From a checkpoint of a small mixture-of-experts model trained on Wikipedia.
Size: 11 layers, width 256, 19.1M parameters.
Experts: 128 SwiGLU neurons an expert, a softmax router.
Below are experts of layer 3 (counted from 0) of a mixture-of-experts language model. Rows are named gate (a neuron's input weights, with its number), up (a neuron's input weights, with its number) and show model dimensions 128-191. Each number is 128 + 24 x the weight over its row's rms, rounded and kept within 0 to 255. Numbers have three digits each.
Before each expert's rows: "mostly gets" lists some tokens that are sent to it at least half of the time. This comes from a sample of Wikipedia text that the model never trained on.

# expert 2
mostly gets: ")\n", " had", " M", " R", " T", " P"
gate0:121104112116125129139101088137093136106123155119106142134126106155155080160116111111161167139160159127140119161132121155120111110136143118142137116137108132129156099121155085140104135158121129
up0:145112135150078151128107126143152136125106106132108196127133086134149140096147112155117118120122127120094127094114162148084126088130121135117092099155092137149098125103146097050146160114138106
gate1:141109094104106132126141123154113113085137134129128155173097129125089110143099146083088162120147092127141141157103155132158155155154141123147135118084161130120095091162125106151159170125134083
up1:122154111126128139115140129110136126142147114116118107096145125097188124109178171165164148139105129139097116160124114137115102107112121132193114129161105112138169110065143156119109123139108119
gate2:167139147116109147143146129155153109165118119132130121156151167062094071166137175132161153157187152167130142155142126171130133115070131157123169172143147137122125069116103146167151164127134110
up2:124087143111135123157134128144136118146136104125151138152151142116142127128127130116171143100119118141133141172117140149137142104109105165091133112118137141182127084121139103150092131119139109
gate3:133113127083128154170145148156086146122124124128111107116150173082151100135147169135095159132105167158134170127126122121151135096114120156112099127120148136087112108116148163137141144151122163
up3:121084146139144209179137145100119113106147128181148122070094120121140132130145179114106124125150151122141111104095143098065122095108102116120154166124128101138171119100135124117145100086100135
gate4:079133111117104121136128116142168114171139093090137095104158080129124113147119154103122096143099127105136096175091154107134124104120121104154137125088134175131130123133106088127109152138145126
up4:170105150162141100094143140123089137104098172153134175154114150111119138111129084140129153131173101126143110093123137129107122144120118125098142154166167105118134127099170139152141096140122128
gate5:152128134149121143135095132143140119151113125117094149115157125132142105126114136114157132162107161135128119135130105095111079102111139125116087129160115121123133144064129139088152160116112114
up5:149132099092136115116154129161153135152080122124180100126131099111132144168116129114079127121129163121112149144155152112191117097137120127093134151110104127116143113107121123141107134116135170
gate6:152138079094138147159111161125140148150118108112175105120151128134125142168112115154132124134139143131164131137120122094110070107149101111153133088170127141150153129164148147144110122132112099
up6:160114121126130108147121134138144152131128124112135128140113127135117126173066113108169126145111107123156129151117116169168112090189114162088141101090124175124149123131120141117150143110118146
gate7:123102122102137114143147176122104089134138139133101143175155121110151100117118139108109126108157132118151134132138096104165136129125147164087094109167126117125110083158138129134105080100126092
up7:123084087188134120114131116115134135124094106079134126168120092135140161118101133137148075112170135098106088076125085137158096134101121114153144138126107124156151119122125122133140130141119115
gate8:110143158148157148130162141095104167129166111111120169151115156148125177111080112144116129088129172170157152130139152114142113133142122081094138125144183105135127173130122083134109147113155101
up8:121160128149135100167121143119114153140116075135159141110097078188090161144131124149096114152138113123110133157112123122149144105118118121177140130109116099119152138132177186148111145095132115
gate9:115129149117107154118124124091113069122132094130089070139127135130135107139133134118130148098155131135129132121142108126108164173161164162124105091117175149136107091142163124139103084130140155
up9:094108138113135086125139133122160115114126140141108158128133062106183133141112109164166133116094121116151138098133166121115115121084141114109169170133149111149124098060105100126153102119107188
gate10:124147156161118149153119101141169128130150090107161082185191164121121138129154123165143131118148155135098159111101119123139156117113160120088141108134129121142113139136109099124103127194147112
up10:117141114113113099113143132144147175163114123126149146146180178151172160140110158147118132118149157138059105167104095143107171151126112127165175140115134078148154142135093173103139125171148128
gate11:095140110106110147096123193155142112159121141076125160127130155144142134163108137126118129152156109151143128157172112105117134137152080154093140175151100139124154148104104091126167118123097060
up11:136123141125107173090134160156114106120132149120131114124132127144095105127136108126138097086128136113127127146173147134150100149130108163103144172132100101106127174086119104101137158144103122
gate12:105120136074162127113115122104133152085093115112126103102150116106116104120142146115086120145158115107133078135127132116105119146144120114083133143149149160119104166073150159146122114132107155
up12:098111128136131130112136114151113138110123114126109153119134164099146091126152146158141133137094130070132133179087155114149093157160100138121127123111121140104141126146158151203135154164148168
gate13:144103132103143127110125120143084133114134129106139137169149146146129115112115118138079140125132122148085192101186137143169129121126118145153099103104126128145157123162134113110075155080116107
up13:103078145114110123087171192178131138182102099137120135116128098136119176113114110150137107107163130091137122098144151093150150164177121118176116139145171152112126144097133140156153135122167115
gate14:098125129100143149145126103139089114131085133127125137109088125105132068162144153163115125122156121151112109111133117106172106122130123163111128110159111091083133139102118142093141155113146119
up14:116128128128134120147141122132155111095174144116114129130139123106154151130129123121128109129107177125133148133093178108131108135115111103147139145131153110113120109164134096164104091130138132
gate15:156092113071158137106088162105139101114116155110109124145130123178132105157130122120124153127147110120146136203132101099168120145140124161085119078158138102101148156168129081165119130123095131
up15:120096101128140112106147183157140147131131157096121149104132122111167119106059100097140129103077162154133119111132088128150132125163136074155118139082122106118118148046177142148092116146124167
gate16:082093113128078162083060150120124128150154106133146117090145133128123109123117105128091124111150147126134117115073133086144194150129142137125153091165163147160135140171156110117122139143104124
up16:130128116121110078122128175094096118121156131144112131084097126119092080127166123142041154142132090154173122109115127154129116082115074096127130192145174147140136107168051105118158150063121161
gate17:121109173136136160130126096115148125149167109138137096155133156121158080149132121114133131132164129129169149121157089150129148094102147106120114165130081115137151086130119091128169122188116112
up17:148135141120154147112183135125106113154154116121143146132095115127138135148128107118145116123115104118138126083141079101102117119111172128090099148147175134115124114113158114138164137081145149
gate18:129125154139155139160123136181118129138174115074120152152132119107102138137124112170062115144127150195097134145104107109120166089136135160122128137146129141089155144148071102147099125140110141
up18:132132144133151106144154139134113115099185141100160139146162108146093144122119106133127085113136121166106125148104094140115162149122114158115134160142141112131098158108138095102086149105154109
gate19:146127108156136148132100128103127104113144109093128109157126142135128148135105129158144142138121121165104121125174127136117149142158132141093093124134084170130106149122116101100075121134137132
up19:142139098144164123182137124117090155110138095111168112124101123108152129138131108113165108118114159156101154123104114143133151088178101150078116091111110106134119136108129103127101120171139182
gate20:097121124059087138117125136134109128130119142125116117141145132106120094133128182094110138120153098154125093104165083109110145152132098152134096051098157177140130126138148133155118186162112110
up20:132118148165163117125120068166134164167126090126126124097155127160156132139137127154134134113089147133134098123078141156157118113110108085106170143111104125121096082161105130114097116090129123
gate21:144130113168125180103130146126099113144125114101143120153110161112119143106147129124122113126122136129119152138117152102107128148152121128123116099137150139163150139114120130112180144091105091
up21:156173131121109152169112104118192084158097142141100119133100100103152154140114136167117139159121111118123146161179111121137122124118136155125130132129182122123163081145162117147108098181125121
gate22:169137122131151153111121136142138106081137131112133162139138165121132137120146100150136147131121136156094138148133140161149143168138116133122102131164122161107167139134099093130131110113148131
up22:094108160140101128142119172079113151132095126153105139101110129123109118151124126101078121128152122108167128103147097081130172095170119108158143164079101086117132128167123137173127127115076123
gate23:147111135127092136133096107145151110176163145090150142166110112115146125126066124140094136115088152107129133158144107127102171112144164135160095102135176139120115084125110122113156122130160158
up23:163137140148131138114156151143114152137136130152143128160112100113095143114090154148156144140128136108092057158155096150133135141133131133190113128164153163110122139129145106117147143142151150
gate24:135116152112105119114116103137116126102135137130159145069151109138129117133102149107092138085128128174104131138131122178149150071143131112154093126147114116089121109159189164136162115123129135
up24:141126104100114127135115135123141121143138140120126151105160119114152140126140151097104113107182106137096113135160137115136153090087142118125110098159100099115139138148133137133159100144089143
gate25:149130106139128138126144165081099125173168135137110145135126117112092130128120140101135124134168111119157141140180104141122133124068107161100171119138114098124102122147098095122104060107126139
up25:106115148137095125135095138125099107097132129167089075120089136142120136118178138088116097145116133107116133149134113100087147140118148099122146153123105127123109129132096122150134120142135117
gate26:121137098159160150158132116135103135069102142132161146139101150145108142120149135136130140119141173133158128106091140183139119183109106118101156118144118104118125152171158116116120100147136092
up26:117118112157151135149120082125108143112110128108157095133121151148103141137115153155128107148137118132131130107107109152123115113067088103117174136146125133108141132159177134160071088139133080
gate27:131120141140151175121108120126146088139153115097093105171109144117144078112148110155130133105102159136125106139126121175165151141093147121109135123124168108125136139089116112106153133131126143
up27:124112138120126150123122160112091151168129116165156186081176096117117142130118125120122136157137139139158150112091106104115107113147114122157111141154071174110073074173105112130112113141088152
gate28:106150132120147110117141129133144109100134114105146115137145167127153102096151158132148131138134146162148156116135141088192105155142082135139106148108188108108124150109137154175137162114119089
up28:107133094148107116125131143146137107114139130158134117093172142121139127163104133129137102125143144178090138128126095149151125136069139113086106133137118148117103134108115142163084098125113100
gate29:109144101101157127128093113168104116091116142101131126148134121089129139131157160123153129118210134143138087125126082118074110154096141102092100090117158109143164148128095129092023082167152132
up29:176090125052136131097097154156161129143108152138139142136118122139145127136114108077104166108148133107117175090143073113128151108107129118138109128106125119136169092170131123122139115119146154
gate30:150105145144101157136087134123156109169124127107125120195119106134119157143143157109121163123118126097110111090144090092142146143155135118139102098122142148104145113140106099161163112153127144
up30:133157104148131119121102093140121084104122111125145163123077168086148116115176125112145143111166113152158128119144098132138155116126103122103189119121143150124105114101126114127083118105166119
gate31:136107121094147131107140114145080082145159147108126133142141129091145091110094120081107151116147067113125127130096094107143183152115140140117135124149166161134119152079165086128142146156154126
up31:086133131105146116148104180088134152107120148158118152131133131150112100134113171129122098106159115141094088135126130125142160160114131173104125112169109172111135150142126153133110126154122108
gate32:102128125142101146170100115143151162149106147119154140142169118124118125163138146083102138137132136138111122182117125106163158130145148125138166099140116107178118106119127099140148076127116132
up32:103082149124124123116133129113146108102113118137121117087139116146140096123178097115136163141129133137117085142131108125092103126106134168175175144136146146119169086126076109142157095146160097
gate33:109136120119136174155101131127135141118127168146100119140137155152140111151112118135180124147148150080130136137123088112126085110130137100163110119158071121132121075095097092145146112154167131
up33:133100143091117150136120181150172121200119111119125099101179142141130101145147108086126122123119165107100131131126104123115155118151100125159138148052097073108099115107127144138121149143146149
gate34:114139136142129121123121137135133092159138125118128107118147073134149115143140090132098149139094152117131110112123108087100146132203145131145131117173068116093118148111055132159114075132089136
up34:128171103107131182150134110086147152169126131196187088098142140160148142172106100196125108144162133085124142102111117119109157115116108144095118181140144147118110137114176166122128140124114123
gate35:135123150117113130080133134134182098158094155128145126155117142152147145093123150104133132165127123105148124119159127150117119157134100131120150117172094137157153138072120111102094127130133124
up35:139130117123107136173127106154132147110098139121148111138171109146143115167126155131124127130119136102133128102082116126142078132144167099140162175119145123121084062134086178129155100147135128
gate36:148144116118108168121110117138135126086126093093120105146102137106134106104119132141131152112131122130117219163144127119177140118164139123094159157161136101107130130111143137177144127100085100
up36:156129164127147079121151123117090120138149140121158157110173124133128130121121095150149129107176127137165103099099094144125087136136146131127096144130164079162122157159123126121102107136119154
gate37:103100117138130101075122126135147135141110146092118132137144095178135144121125133117146114121145121128141111158132121115132108144163121093109076138152104146108094096106131109152120125136168121
up37:154197136107194096116138145139108110097124132109110118129139152115145165115092102109121125124175102128143140089118135098118087101125116119090123126157150142139128118115123121107134104135118135
gate38:122057150109156145113128077152102121123103126136161103178134110143113095148158095040106154153186149126100154111145102084168120134127134124082095135166087113103127105119075143117151140180134128
up38:144105142135106139110146111111157169125125076128065122126156150147125112109132145134106182139096116121088131108133091145126172136178127124132097142153094109076147119140102146151114071079105135
gate39:097131116143122163096076103126160067133123130103141067125127078151134110165143154120118121101133140148140086150138109102170142155098108133118107143095144118136120162133110117090099095131107117
up39:145107162114128124118087098149116121129079093149100136120103107138135131092157157109147111126138144118109107120130113114113056123145127117170150117108076133111129120165145125149116121120140144
gate40:131119115152148090117117122093103130139187137122142133135148118104113124142122127107113138122122104172159105133116159079133112102093125112112146141126136131091144074147118095108145146100104090
up40:154175167112128106144066120083127117121151132142085088135173148169162095124110133132102150128125083129129108097129089108119121115134115144126098160099163156119096104161130145107152137127153172
gate41:113120121099126165180136144153093115069130083126117123150123132097099068131100108163076119147143110152148152142142129122121116155130113131121159115135141172154074128139107096132134131151120093
up41:159139128119100094082102108154171083169128134095169094106113118122141131101126138105139153117135146131197120140135096146079100126131141150118128150144082123113133104158087145170128151158090171
gate42:103097134098108153086115148149127120142107123142104190117108132123084149148194136158136159117104131150110101143162143124148102139087147127098113139139105130111137101130086084157138132094129118
up42:106095103127110123151114127118128124140112121138106072142121130104171113111117116121129152131159165114135110120143145117147117075146166162110124110096137126147173125105060104090109124110185159
gate43:101125121105139176078134165101110149136103145146098113174165129141133143138180135140133144170195131112154158124127153141137168166132155103163137135104102076107096064102085123142120117151117131
up43:103154141142112129155123181115127143127130131107166095118138122111134115140113145129146137131147097153119108099138074122119132135073139128115087113181091127152145152117102092108143079115112150
gate44:097123139104130128148145161116140117155155143159178107125165086139114130153119083112104107144136171128135103143124126110185140127123170119067110138103126117127105138155131116091080099110120108
up44:136143157147110117149117104105110151132145143138101195107132156117118110159154166192066141129110149179121138101147088127143112093151127124117136058113134137166116130156155127143154131085117111
gate45:112127103129126144150120137137094131065155125119140122153158161123088095091154154116142108149175167116120113155105151149122157130116126131156113128148065085140107116131079131113116114117112099
up45:161151095122115152125124127146110085164144168122082151132137138153132199137139116155092110141120073133094056120140114150126113164137123118127132101141130139108109150160104142094147156089097120
gate46:147136112154116097126119124140128139139129094136131117172104101163120148125113115142109145105119129123101110158106125109110123171141180108143128098117118146136105144169128131139117175141105129
up46:070092138150120109103129062086102116116127116148096094099149116103149122141160134055168118096115113132112133134151146138104143139097129174124116114109116118143135113175150081137120133151160115
gate47:096124113130134115109115127118119140048111144101135181145086109127122124107133150117098164142103085135149160112159153113115129097093110147146106138188177131144147146115136145117148098183158114
up47:149105151145118115124120131133081131084177154125079137174136143114139114113131116132099136112074128180098131115101124136155176178148134122125105168154171140122164107102119133118154123106131152
gate48:124139141139092147113095141122137147108113156128173149080094118098101130130138131159113131125145128088117137140124122149170169144128117174101107123147118145138086148090109135169154129131148140
up48:107129138142151143080126075125128151103109107125134119090126121112135130160165139121127145136095117180072124115139152123109179106136149132146131151127144126112148110108144108109112171148104139